{"num_hidden_layers": 9, "lr_router": 0.0014, "learning_rate": 0.0106}
Below are experts of layer 2 (counted from 0) of a mixture-of-experts language model. Rows are named router (the router's row for the expert), gate (a neuron's input weights, with its number), up (a neuron's input weights, with its number) and show model dimensions 0-127. Each number is 50 + 15 x the weight over its row's rms, rounded and kept within 0 to 99.
After each expert's rows: "comes after" lists some tokens at least twice as common just before its tokens as in all text. This comes from a sample of Wikipedia text that the model never trained on. Tokens count by the router's weight.

# expert 6
router:55 64 33 72 62 48 49 33 41 40 29 79 28 69 55 39 47 31 46 33 76 41 43 48 44 62 51 70 54 44 55 55 53 61 60 70 44 41 69 84 43 65 41 27 51 56 45 29 40 17 60 60 51 72 58 62 62 55 51 54 60 00 64 36 65 29 41 64 64 44 33 49 21 49 36 42 66 29 40 52 84 51 65 59 40 36 61 59 43 55 59 27 60 64 48 50 73 77 27 50 58 35 47 81 47 41 46 60 48 36 77 46 29 24 53 54 27 53 60 54 46 46 39 30 53 60 39 22
gate3:60 72 25 65 44 47 50 44 25 29 35 72 51 21 63 47 52 51 76 36 34 72 39 46 60 53 85 38 67 50 70 29 49 48 51 66 65 67 62 62 32 42 78 56 40 15 52 52 05 20 50 79 70 38 59 63 27 51 66 38 12 42 63 64 62 62 66 58 34 56 32 52 75 31 33 45 53 51 34 44 46 46 54 37 37 43 34 46 49 48 52 57 43 60 61 60 67 66 61 43 53 49 59 36 55 32 69 65 42 67 70 45 58 57 49 32 36 46 64 70 49 33 55 41 41 32 58 39
up3:53 66 71 30 42 40 63 28 68 43 31 54 40 59 47 56 67 55 15 42 43 69 70 45 52 26 59 36 61 88 63 65 37 66 52 42 54 74 24 47 36 73 62 26 47 49 42 70 64 56 47 25 44 48 58 43 48 59 36 70 73 52 53 42 50 34 37 43 65 73 64 43 55 57 45 65 64 34 43 21 56 77 41 68 23 81 77 25 38 59 52 42 51 47 28 31 59 69 48 63 49 29 69 57 43 46 40 48 37 71 46 50 72 37 78 25 58 33 39 40 41 62 40 68 68 68 53 39
comes after: "\n", "- ", "\n\n", ". ", "\n  ", "was "

# expert 18
router:48 27 35 59 59 53 45 48 25 66 34 09 55 61 59 69 47 42 52 55 73 67 45 63 43 74 59 39 24 38 53 46 61 58 76 60 73 37 48 59 46 80 54 49 45 69 34 59 70 47 80 55 65 45 47 52 64 62 54 50 27 33 56 59 25 31 48 64 82 47 28 31 46 82 50 30 44 18 38 46 68 68 59 42 31 30 46 49 50 51 46 37 49 67 59 32 68 43 63 56 55 54 34 54 41 54 35 49 42 32 61 23 54 54 51 51 72 60 82 39 64 71 42 64 72 57 91 49
gate1:31 35 35 27 40 55 57 48 58 43 48 44 20 58 60 63 58 31 60 49 54 66 52 74 72 50 57 55 46 43 62 71 44 44 60 36 42 23 29 38 45 22 29 82 57 52 47 40 48 55 41 41 31 57 38 27 67 45 55 76 77 63 65 69 43 62 58 73 36 33 49 33 59 55 74 60 38 34 49 46 99 49 62 67 56 05 53 74 52 39 51 55 62 59 68 33 34 31 56 42 43 48 32 48 29 69 53 46 40 65 65 59 39 49 59 63 54 36 53 28 47 48 37 54 69 38 74 21
up1:69 67 63 51 49 35 43 48 64 53 50 55 67 82 61 47 61 60 23 45 19 37 68 63 82 85 53 36 56 50 37 58 52 54 61 53 37 71 54 59 61 40 64 71 27 54 36 77 49 57 49 24 53 31 33 70 64 43 47 46 52 13 66 44 58 43 26 37 47 53 35 66 67 42 23 23 67 34 40 38 43 34 70 40 33 52 56 46 31 50 68 52 53 53 23 37 65 43 41 64 11 27 32 56 61 44 45 55 65 25 27 50 34 42 43 26 47 50 49 58 47 34 49 43 48 82 47 62
comes after: "is ", "as ", "the ", "with ", "in ", ", "

# expert 8
router:36 46 43 32 65 57 40 39 46 39 28 50 22 57 57 67 74 68 49 70 70 31 47 50 20 45 53 50 13 36 61 26 83 45 41 58 94 29 33 78 53 69 54 50 34 58 54 48 44 53 48 52 69 76 52 63 34 50 78 58 65 40 47 38 49 33 67 57 59 57 35 49 46 43 47 35 64 48 42 61 82 52 45 71 59 49 47 59 49 75 12 54 74 63 65 46 58 52 62 87 72 45 54 53 71 33 51 49 43 45 40 50 61 50 53 54 35 48 55 46 65 32 38 17 62 48 71 65
gate7:77 64 58 34 53 40 41 50 25 45 61 56 53 69 51 69 72 53 53 42 62 48 64 50 77 83 44 46 43 42 55 48 67 43 26 19 67 53 35 79 40 38 70 42 56 50 56 52 65 20 50 55 31 38 74 44 56 64 52 45 31 48 57 61 26 22 28 54 58 53 07 51 62 70 37 37 97 66 39 67 43 36 49 52 40 72 58 54 29 76 37 49 40 49 47 64 54 48 40 33 66 36 57 63 45 82 68 45 55 32 39 48 57 50 31 41 50 51 60 51 53 50 43 37 49 66 89 39
up7:53 51 31 54 30 41 47 36 31 21 32 63 39 20 53 41 45 39 62 65 36 59 31 61 31 35 56 71 49 84 53 44 47 64 38 55 60 33 70 61 50 57 58 52 39 48 71 34 61 68 61 38 51 67 34 33 45 57 28 54 45 48 44 76 89 57 36 73 54 41 57 50 37 48 37 64 65 68 52 64 53 60 41 29 34 78 59 47 42 54 38 70 51 64 76 44 73 56 51 11 51 25 51 76 61 11 52 48 59 64 47 61 65 80 54 55 52 62 54 54 58 47 71 58 50 14 76 52
comes after: "| ", "in ", "(", ", ", "In ", "–"

# expert 26
router:36 43 55 54 57 74 40 34 54 70 17 64 40 64 53 32 55 51 39 35 73 33 40 56 44 82 51 61 58 49 60 68 53 76 37 19 55 50 54 47 20 20 86 36 60 61 16 63 54 52 67 26 48 60 61 82 52 41 70 61 48 17 34 38 51 56 75 23 69 62 56 60 41 52 47 60 57 29 49 74 50 50 54 58 51 41 55 46 53 67 58 57 42 52 59 23 34 50 46 42 65 63 60 55 40 40 52 52 42 52 33 44 45 65 28 28 53 91 49 78 24 48 34 30 48 52 51 61
gate8:88 45 42 39 55 49 45 86 61 67 52 56 40 71 52 72 45 64 33 47 46 35 57 53 73 40 36 42 52 27 47 44 63 35 44 25 47 37 40 44 50 72 58 70 35 58 47 57 63 49 62 35 43 37 41 54 55 46 54 55 57 48 59 45 63 84 32 49 52 52 59 88 32 66 62 48 26 45 43 79 39 36 45 60 27 74 48 43 62 78 64 28 79 62 30 41 39 44 53 50 95 57 61 50 55 25 44 12 40 15 60 59 53 60 52 65 58 76 48 67 37 48 55 55 33 62 49 50
up8:60 57 59 46 44 50 57 79 49 51 33 31 51 45 23 25 54 46 44 72 36 50 30 40 66 53 52 46 29 43 47 27 65 63 42 39 32 67 24 40 74 58 43 55 35 42 31 62 53 71 55 37 43 61 48 67 66 16 75 52 59 26 69 44 72 67 33 44 48 75 52 79 32 57 78 52 56 40 58 54 34 40 39 37 67 44 36 43 80 53 41 60 35 41 59 05 60 17 46 39 63 44 22 60 48 55 39 48 30 41 35 41 43 52 49 49 71 61 50 59 45 32 49 52 60 11 74 57
comes after: "|", " ", ")", "0 ", ") ", "% "

# expert 21
router:76 65 55 53 54 57 28 38 43 86 16 67 41 81 55 60 66 47 47 39 55 37 55 47 32 55 49 49 57 40 63 42 37 50 55 55 63 30 79 54 41 67 73 10 29 49 38 56 32 38 62 60 45 45 57 59 44 59 54 53 39 42 55 25 64 27 66 52 36 55 69 44 52 49 41 68 66 16 47 40 52 78 46 69 49 42 32 50 40 46 43 54 60 47 71 57 77 41 15 81 59 19 66 26 55 46 34 60 40 55 32 28 25 63 37 34 39 54 66 57 61 71 66 40 60 61 69 51
gate7:62 47 60 46 63 26 71 35 38 75 03 64 54 39 44 53 62 36 60 53 59 52 45 41 58 78 56 31 39 58 41 44 41 54 60 63 56 58 32 53 36 45 50 44 49 46 22 77 48 47 59 44 58 51 51 49 82 66 38 45 49 32 61 48 53 31 74 69 60 42 59 50 59 32 33 50 74 31 48 51 71 58 32 71 70 79 63 55 68 03 62 37 65 78 47 45 82 61 62 58 64 51 36 36 73 62 61 66 66 59 47 31 70 44 39 79 19 49 68 39 39 47 49 61 29 49 51 62
up7:48 34 53 70 27 40 96 35 50 70 35 46 33 65 46 36 63 43 33 50 68 64 67 52 65 57 55 58 50 51 58 39 35 50 55 53 45 34 59 57 48 38 62 65 44 59 58 50 64 40 67 77 52 22 38 77 55 66 46 48 56 60 22 19 48 40 53 60 48 37 46 63 63 47 60 52 50 70 37 24 74 49 42 44 35 49 13 47 43 62 53 52 40 12 59 58 50 26 33 85 12 31 60 81 65 52 47 46 45 40 43 69 37 76 32 36 29 40 67 40 50 38 63 60 57 37 71 38
comes after: "| ", "°", "″", "/ ", "S", "T"

# expert 23
router:62 46 56 43 68 49 23 46 64 41 51 61 16 40 64 39 45 47 69 56 63 50 46 57 35 58 26 62 68 24 59 34 62 83 38 62 44 31 49 68 24 52 61 55 48 37 31 50 50 29 49 47 72 82 40 55 81 44 48 65 32 35 42 42 47 34 50 65 68 33 43 55 44 62 25 72 38 66 44 21 62 50 45 33 30 40 69 53 47 60 32 40 58 73 51 49 72 47 52 55 56 58 79 41 53 39 44 38 35 12 30 54 25 49 74 46 45 39 61 54 59 99 44 45 58 71 66 54
gate26:45 34 32 39 51 45 27 36 25 51 42 28 39 53 53 39 44 55 48 29 57 61 37 96 52 26 70 40 79 46 30 44 48 54 51 29 31 78 43 56 41 70 48 54 31 48 63 55 61 60 49 38 32 37 40 46 68 68 75 51 55 66 52 32 63 55 50 68 48 59 70 54 59 71 55 54 40 51 74 64 48 10 46 67 28 37 56 47 52 71 49 61 32 57 50 68 49 67 32 20 72 29 78 25 62 36 43 38 37 46 34 64 66 36 53 65 54 38 30 49 70 53 18 39 67 26 49 49
up26:56 49 43 53 51 78 35 64 48 45 64 74 61 40 53 63 50 64 52 72 37 58 64 54 40 55 55 29 49 24 36 46 55 56 73 60 88 52 48 56 30 60 61 11 47 36 52 58 82 60 45 41 33 50 78 48 65 41 48 54 29 72 51 69 49 53 53 36 36 58 60 37 51 27 54 53 55 40 23 39 40 28 45 32 17 61 59 57 39 33 45 48 53 34 33 69 46 39 81 70 45 21 49 57 37 44 55 45 68 47 52 52 35 52 24 25 51 55 56 03 54 64 43 37 22 58 83 46
comes after: "\n\n", ".", "|", "=", "==", "- "

# expert 4
router:61 48 50 54 62 49 55 32 38 67 31 17 30 83 99 47 57 33 58 70 39 35 31 60 42 59 60 38 53 27 81 28 40 62 53 49 51 44 60 58 41 36 65 34 51 64 63 31 41 35 56 37 62 56 65 66 58 46 84 56 60 35 34 26 40 47 58 40 50 72 71 59 38 48 42 66 50 47 50 52 54 76 63 42 42 48 30 48 47 60 46 54 54 70 29 50 36 63 06 68 48 40 55 56 71 49 42 70 43 48 52 38 47 49 57 19 44 39 57 52 74 49 61 43 47 47 75 78
gate10:51 42 51 62 49 42 55 42 71 53 38 51 53 78 53 63 80 62 50 27 62 48 55 19 60 71 45 62 58 60 66 42 57 48 66 27 56 53 38 69 41 31 41 34 43 38 43 62 52 08 65 33 31 30 47 52 73 54 58 42 48 25 51 63 57 24 59 47 54 17 48 31 46 48 50 34 32 55 40 48 43 66 67 55 51 40 32 43 53 43 63 83 28 40 45 50 60 63 22 50 18 54 20 40 36 71 34 47 33 58 61 55 27 32 40 22 56 68 68 49 64 38 56 88 71 70 37 42
up10:55 61 60 71 53 53 41 50 65 67 48 45 44 56 37 66 58 57 59 71 49 57 65 50 56 50 36 57 29 49 38 61 51 69 19 49 16 45 53 48 58 77 38 54 68 29 40 41 67 45 34 39 87 74 58 77 49 50 53 63 63 43 58 41 20 58 51 41 47 54 41 69 43 29 47 53 44 64 39 42 41 43 05 82 66 52 59 50 45 42 32 23 44 18 37 54 49 77 42 42 68 37 39 52 33 83 44 46 30 06 65 59 37 65 55 43 73 23 61 73 53 49 50 70 46 52 47 59
comes after: "| ", "- ", ": ", ". ", "of ", "\""

# expert 27
router:49 38 40 70 52 66 50 43 53 57 20 35 47 60 56 84 39 27 74 52 60 47 56 16 51 76 71 76 50 46 58 38 33 46 53 51 57 64 59 49 33 66 84 27 54 96 51 40 55 59 61 46 61 42 62 68 72 42 55 56 48 48 33 53 41 53 64 49 75 45 51 40 54 76 44 66 52 25 60 45 41 47 27 78 24 41 35 62 44 70 50 58 48 56 45 42 45 51 52 65 66 54 73 70 50 54 55 60 41 03 44 52 41 39 40 66 70 60 72 67 59 47 21 63 74 67 64 54
gate16:45 38 56 35 37 41 60 47 48 53 39 70 64 62 65 08 30 44 41 58 83 58 49 63 41 91 49 69 75 47 43 57 53 55 45 49 53 61 59 77 41 61 29 46 61 47 32 36 53 39 40 53 60 36 42 39 88 37 42 53 53 30 56 46 51 57 35 51 26 63 69 41 13 54 32 39 56 41 40 52 49 38 24 79 41 32 55 46 62 32 77 46 42 38 42 35 27 24 26 57 31 63 53 52 47 40 84 57 34 66 56 69 57 77 75 47 39 45 25 55 66 59 52 55 72 41 58 52
up16:51 45 67 58 60 37 30 33 43 67 43 44 65 41 55 59 42 60 43 40 52 46 91 62 22 71 50 57 83 37 64 37 66 43 52 62 42 48 58 64 34 59 47 47 26 55 27 34 62 71 58 25 28 43 57 63 49 62 60 40 17 40 42 29 72 59 59 27 67 60 19 19 24 44 44 47 49 45 60 44 27 38 32 59 75 41 81 76 49 48 52 42 46 30 53 54 33 25 45 38 37 26 27 68 58 50 64 84 63 50 54 48 72 64 53 55 36 30 32 47 53 56 55 30 47 64 46 45
comes after: "|", "'", ".", "==", ")", "==="

# expert 11
router:33 72 49 51 50 66 37 39 39 67 33 51 24 63 90 51 76 48 54 50 55 40 56 42 67 61 34 43 44 40 72 55 53 48 41 42 66 49 37 61 21 47 82 42 42 46 41 52 19 34 37 33 58 53 80 73 65 52 81 76 58 47 48 56 31 37 46 28 48 76 54 36 27 40 50 63 56 29 58 55 74 79 40 35 40 52 19 60 34 52 46 28 53 71 65 52 62 66 55 42 45 26 52 33 39 43 36 49 36 52 10 47 26 57 55 22 50 71 54 57 69 57 39 40 45 48 62 55
gate3:77 46 42 18 59 53 35 51 55 37 59 69 52 46 74 23 50 45 46 46 38 62 52 54 53 60 40 50 30 56 61 27 42 69 40 60 62 53 19 36 67 34 49 58 46 37 46 41 62 44 33 42 59 39 43 54 26 43 72 41 66 43 41 64 68 62 40 77 31 57 69 49 35 63 61 65 68 21 60 59 73 77 43 52 51 73 23 60 49 53 46 46 68 69 41 51 56 56 71 43 45 22 31 32 48 33 39 49 14 54 54 24 62 30 26 56 58 31 22 34 30 86 69 62 41 57 55 74
up3:61 60 66 65 56 52 49 21 42 78 42 46 54 75 62 51 70 32 54 43 41 34 41 48 55 85 67 47 13 80 56 50 29 56 74 65 44 66 09 53 58 78 59 76 54 41 43 44 36 46 54 54 73 54 49 60 92 53 55 55 49 64 35 59 44 62 18 62 44 58 43 43 42 61 42 60 55 20 65 47 55 36 58 47 70 76 58 52 62 37 41 59 38 60 48 69 36 61 75 49 34 55 34 62 47 36 43 51 35 53 48 42 53 38 49 69 74 61 43 26 74 37 40 66 73 68 27 39
comes after: "| ", ": ", "- ", "(", "; ", "\""

# expert 9
router:56 57 35 56 55 51 42 28 14 33 35 45 45 60 64 37 58 21 76 39 52 37 52 66 48 63 58 68 62 33 41 65 39 52 38 55 45 41 33 59 43 56 45 43 37 66 54 47 53 33 73 43 46 47 85 49 30 66 60 53 66 24 59 37 58 44 65 43 73 67 57 68 30 35 30 60 69 47 39 40 74 60 53 53 69 41 43 37 26 60 59 18 71 61 46 20 61 72 26 48 58 45 63 90 73 46 47 81 42 46 71 32 33 31 48 33 61 48 55 72 44 48 14 57 52 50 57 66
gate2:76 60 36 58 45 27 52 30 50 67 45 37 30 42 41 43 69 65 46 71 34 47 60 18 51 40 39 41 34 48 32 47 11 52 15 60 75 71 36 44 61 52 43 68 70 48 45 36 42 50 40 74 68 63 49 59 60 38 39 50 79 22 77 23 49 32 34 55 74 42 34 80 60 20 64 35 48 50 72 34 49 53 47 42 58 50 44 30 44 51 46 56 62 63 36 70 58 66 73 43 51 38 38 38 60 60 39 38 29 52 24 39 34 38 34 56 76 57 59 82 53 43 44 63 35 50 61 60
up2:36 53 55 43 87 55 61 17 51 61 59 24 43 49 29 32 52 58 61 87 56 37 54 58 25 58 58 49 65 56 51 62 34 52 41 57 48 84 57 53 55 47 27 32 55 49 86 48 72 21 35 45 49 55 50 32 59 57 73 61 43 42 47 36 34 17 35 54 70 59 38 37 69 45 73 65 72 37 57 36 18 38 35 53 25 59 27 49 53 41 57 64 44 40 41 48 67 49 08 48 71 60 65 24 58 57 46 48 77 38 45 60 49 62 39 46 43 67 38 85 56 46 47 47 59 43 46 58
comes after: "\n", ")", "\n  ", ";", "H", "He "

# expert 10
router:65 63 79 25 72 62 52 58 53 53 37 52 31 53 62 75 48 28 50 66 70 34 52 43 46 67 80 50 50 42 50 40 54 70 61 58 44 45 42 53 41 25 46 46 59 58 29 31 34 51 39 50 57 56 47 44 70 68 66 49 61 54 52 40 44 48 45 38 60 51 56 59 34 45 24 55 33 24 55 48 56 99 38 74 45 32 58 63 47 68 33 54 65 60 50 60 78 94 29 50 75 80 61 47 62 59 50 83 43 34 50 55 50 62 50 56 39 64 74 61 70 47 61 48 76 76 59 62
gate20:56 64 60 41 72 76 37 59 42 45 47 75 48 37 74 53 66 44 36 32 66 42 20 61 66 43 65 65 47 67 42 54 59 31 51 47 60 67 66 50 69 23 52 28 56 64 47 57 19 38 34 62 58 34 33 32 55 66 74 36 45 42 69 40 42 68 64 34 45 43 52 44 30 36 48 40 30 33 39 79 63 49 55 62 54 03 40 52 64 41 51 36 70 87 31 51 39 41 37 26 25 40 65 38 63 39 32 60 57 55 13 38 42 74 58 70 48 59 47 31 47 62 46 32 58 47 46 65
up20:50 60 42 43 31 15 51 58 45 42 29 55 35 57 73 77 47 48 41 54 52 60 47 53 61 57 52 63 62 45 58 42 47 29 22 64 63 30 61 79 44 46 29 41 59 38 42 60 31 51 34 32 27 42 45 46 23 47 34 40 29 86 40 23 56 67 58 54 66 64 56 43 51 39 50 25 34 76 42 50 69 43 79 43 57 70 59 58 54 19 32 33 27 32 53 19 68 57 72 38 29 74 46 48 60 69 42 49 44 08 55 47 59 66 48 44 35 49 55 54 12 61 41 45 61 48 47 54
comes after: "of ", ", ", "in ", ". ", "on ", "at "

# expert 25
router:59 38 55 30 62 52 55 50 53 72 25 61 46 64 58 27 37 40 48 49 52 43 35 37 55 55 45 45 62 41 52 42 41 96 34 52 57 44 87 43 46 50 53 44 66 75 29 48 47 38 38 41 39 55 63 69 26 18 53 65 40 21 46 45 40 45 51 53 78 74 23 51 25 39 26 47 53 53 36 59 65 39 44 45 56 27 25 48 34 68 57 67 34 49 59 39 60 61 21 77 54 41 53 47 31 53 70 68 40 47 33 48 49 63 38 46 90 76 45 77 68 67 56 14 51 45 59 53
gate23:59 37 54 58 44 80 56 50 56 70 52 26 08 77 42 64 82 64 70 38 53 53 40 49 58 52 59 36 34 37 36 31 25 68 41 44 50 55 61 43 32 27 37 43 42 48 67 80 48 61 54 62 79 63 22 53 36 48 22 44 35 60 39 47 54 56 29 57 55 60 39 55 34 35 47 73 34 61 66 67 48 56 58 53 42 70 02 56 36 66 50 57 51 64 47 35 24 62 42 50 34 59 57 52 66 26 51 78 57 47 45 40 47 45 64 26 09 59 64 37 66 52 64 42 38 49 54 61
up23:41 43 41 42 59 45 54 44 30 42 50 69 66 25 69 35 46 45 66 45 59 42 68 80 65 64 24 71 62 82 64 60 59 60 29 60 44 19 24 44 82 54 40 57 72 37 57 37 57 48 50 49 49 47 36 82 85 48 66 52 60 67 42 45 32 32 55 54 62 52 61 65 39 55 35 38 71 71 53 40 49 61 65 74 54 81 61 39 64 39 82 23 53 56 48 44 80 33 45 52 47 32 69 50 54 47 31 47 48 66 34 27 40 73 42 63 61 66 67 60 29 49 61 33 55 43 25 41
comes after: "\n", " ", "0 ", ") ", "1 ", "2 "

# expert 5
router:34 71 44 66 78 54 40 36 57 48 53 32 35 54 66 35 46 52 42 61 43 41 41 40 69 50 31 40 63 47 73 54 35 55 68 72 60 29 57 68 49 70 77 69 21 66 42 38 47 49 46 54 40 45 73 52 72 35 74 81 41 29 20 38 44 31 57 52 43 64 47 52 28 77 30 77 32 32 55 37 52 63 52 28 35 36 58 51 33 61 51 24 66 97 80 59 61 79 62 52 54 51 63 33 72 25 57 38 38 47 46 50 36 40 61 59 53 36 62 48 60 49 28 47 57 61 45 54
gate0:63 51 31 51 58 53 38 39 60 29 28 76 53 54 19 52 37 39 66 63 32 53 59 65 48 78 62 23 54 58 84 38 49 62 20 56 61 53 57 41 43 49 53 51 37 45 90 52 36 35 84 58 54 82 57 40 42 40 69 54 45 40 54 42 69 46 30 68 66 31 44 41 44 40 35 58 37 42 68 11 44 55 54 59 40 67 55 54 56 43 51 63 54 75 51 67 66 61 53 86 39 43 42 46 57 71 60 53 32 74 40 57 68 56 65 51 45 58 37 35 33 42 43 17 84 66 54 27
up0:35 61 43 18 70 54 74 45 53 63 16 76 51 33 62 56 83 39 53 21 41 65 45 31 69 22 48 48 38 54 72 26 25 77 62 52 46 40 63 20 50 68 55 63 45 49 59 61 28 56 67 71 40 53 56 65 43 52 29 49 53 52 43 10 35 57 57 44 41 36 46 48 80 38 59 58 35 68 37 22 34 51 69 46 49 56 63 44 61 67 66 30 54 25 46 63 49 26 67 66 45 55 50 30 60 46 33 36 64 62 22 39 64 40 41 45 39 32 38 28 39 51 54 36 61 49 37 48
comes after: "- ", "\n\n", ". ", "==", ": ", "== "

# expert 20
router:50 59 52 42 45 62 31 48 49 41 39 56 41 90 63 48 55 44 51 35 48 70 49 56 36 66 70 30 70 46 57 44 33 57 66 33 83 26 50 63 40 77 47 37 44 41 45 45 43 48 64 47 71 61 75 65 43 54 39 53 44 29 18 35 60 12 69 47 51 69 26 62 45 59 46 60 30 22 69 37 83 63 55 59 51 36 31 51 64 66 52 57 61 49 55 65 58 51 41 58 56 60 47 80 42 50 49 31 39 53 27 29 49 75 26 35 39 82 68 51 55 68 69 31 49 50 69 14
gate8:35 23 50 35 30 26 45 35 43 60 35 71 70 62 64 61 60 26 85 47 48 46 31 67 22 37 68 61 47 60 52 41 71 62 48 57 42 39 51 47 49 51 45 38 41 42 39 45 66 78 75 60 35 31 64 29 40 39 28 53 39 59 35 67 22 33 55 38 32 68 33 54 63 82 71 67 44 37 44 48 65 47 74 84 60 39 53 37 63 53 57 73 63 53 49 48 49 59 59 65 42 46 50 66 47 62 62 80 48 38 26 48 66 67 75 51 57 61 27 28 69 61 48 46 81 56 72 34
up8:54 71 50 48 75 44 24 67 51 49 60 21 54 55 73 33 62 33 26 40 40 49 40 56 82 40 29 48 57 47 16 57 48 34 39 57 42 68 25 38 64 80 67 50 59 56 73 30 43 49 50 56 71 46 52 64 51 60 47 38 69 39 58 28 51 89 34 53 32 56 72 63 48 47 73 48 11 57 53 69 37 29 86 63 31 53 58 51 41 46 41 62 59 38 47 27 38 29 58 54 54 51 50 47 70 40 61 46 39 34 67 53 37 49 49 49 62 49 68 53 69 75 43 70 56 77 61 19
comes after: "| ", ".", "–", "201", "200", "202"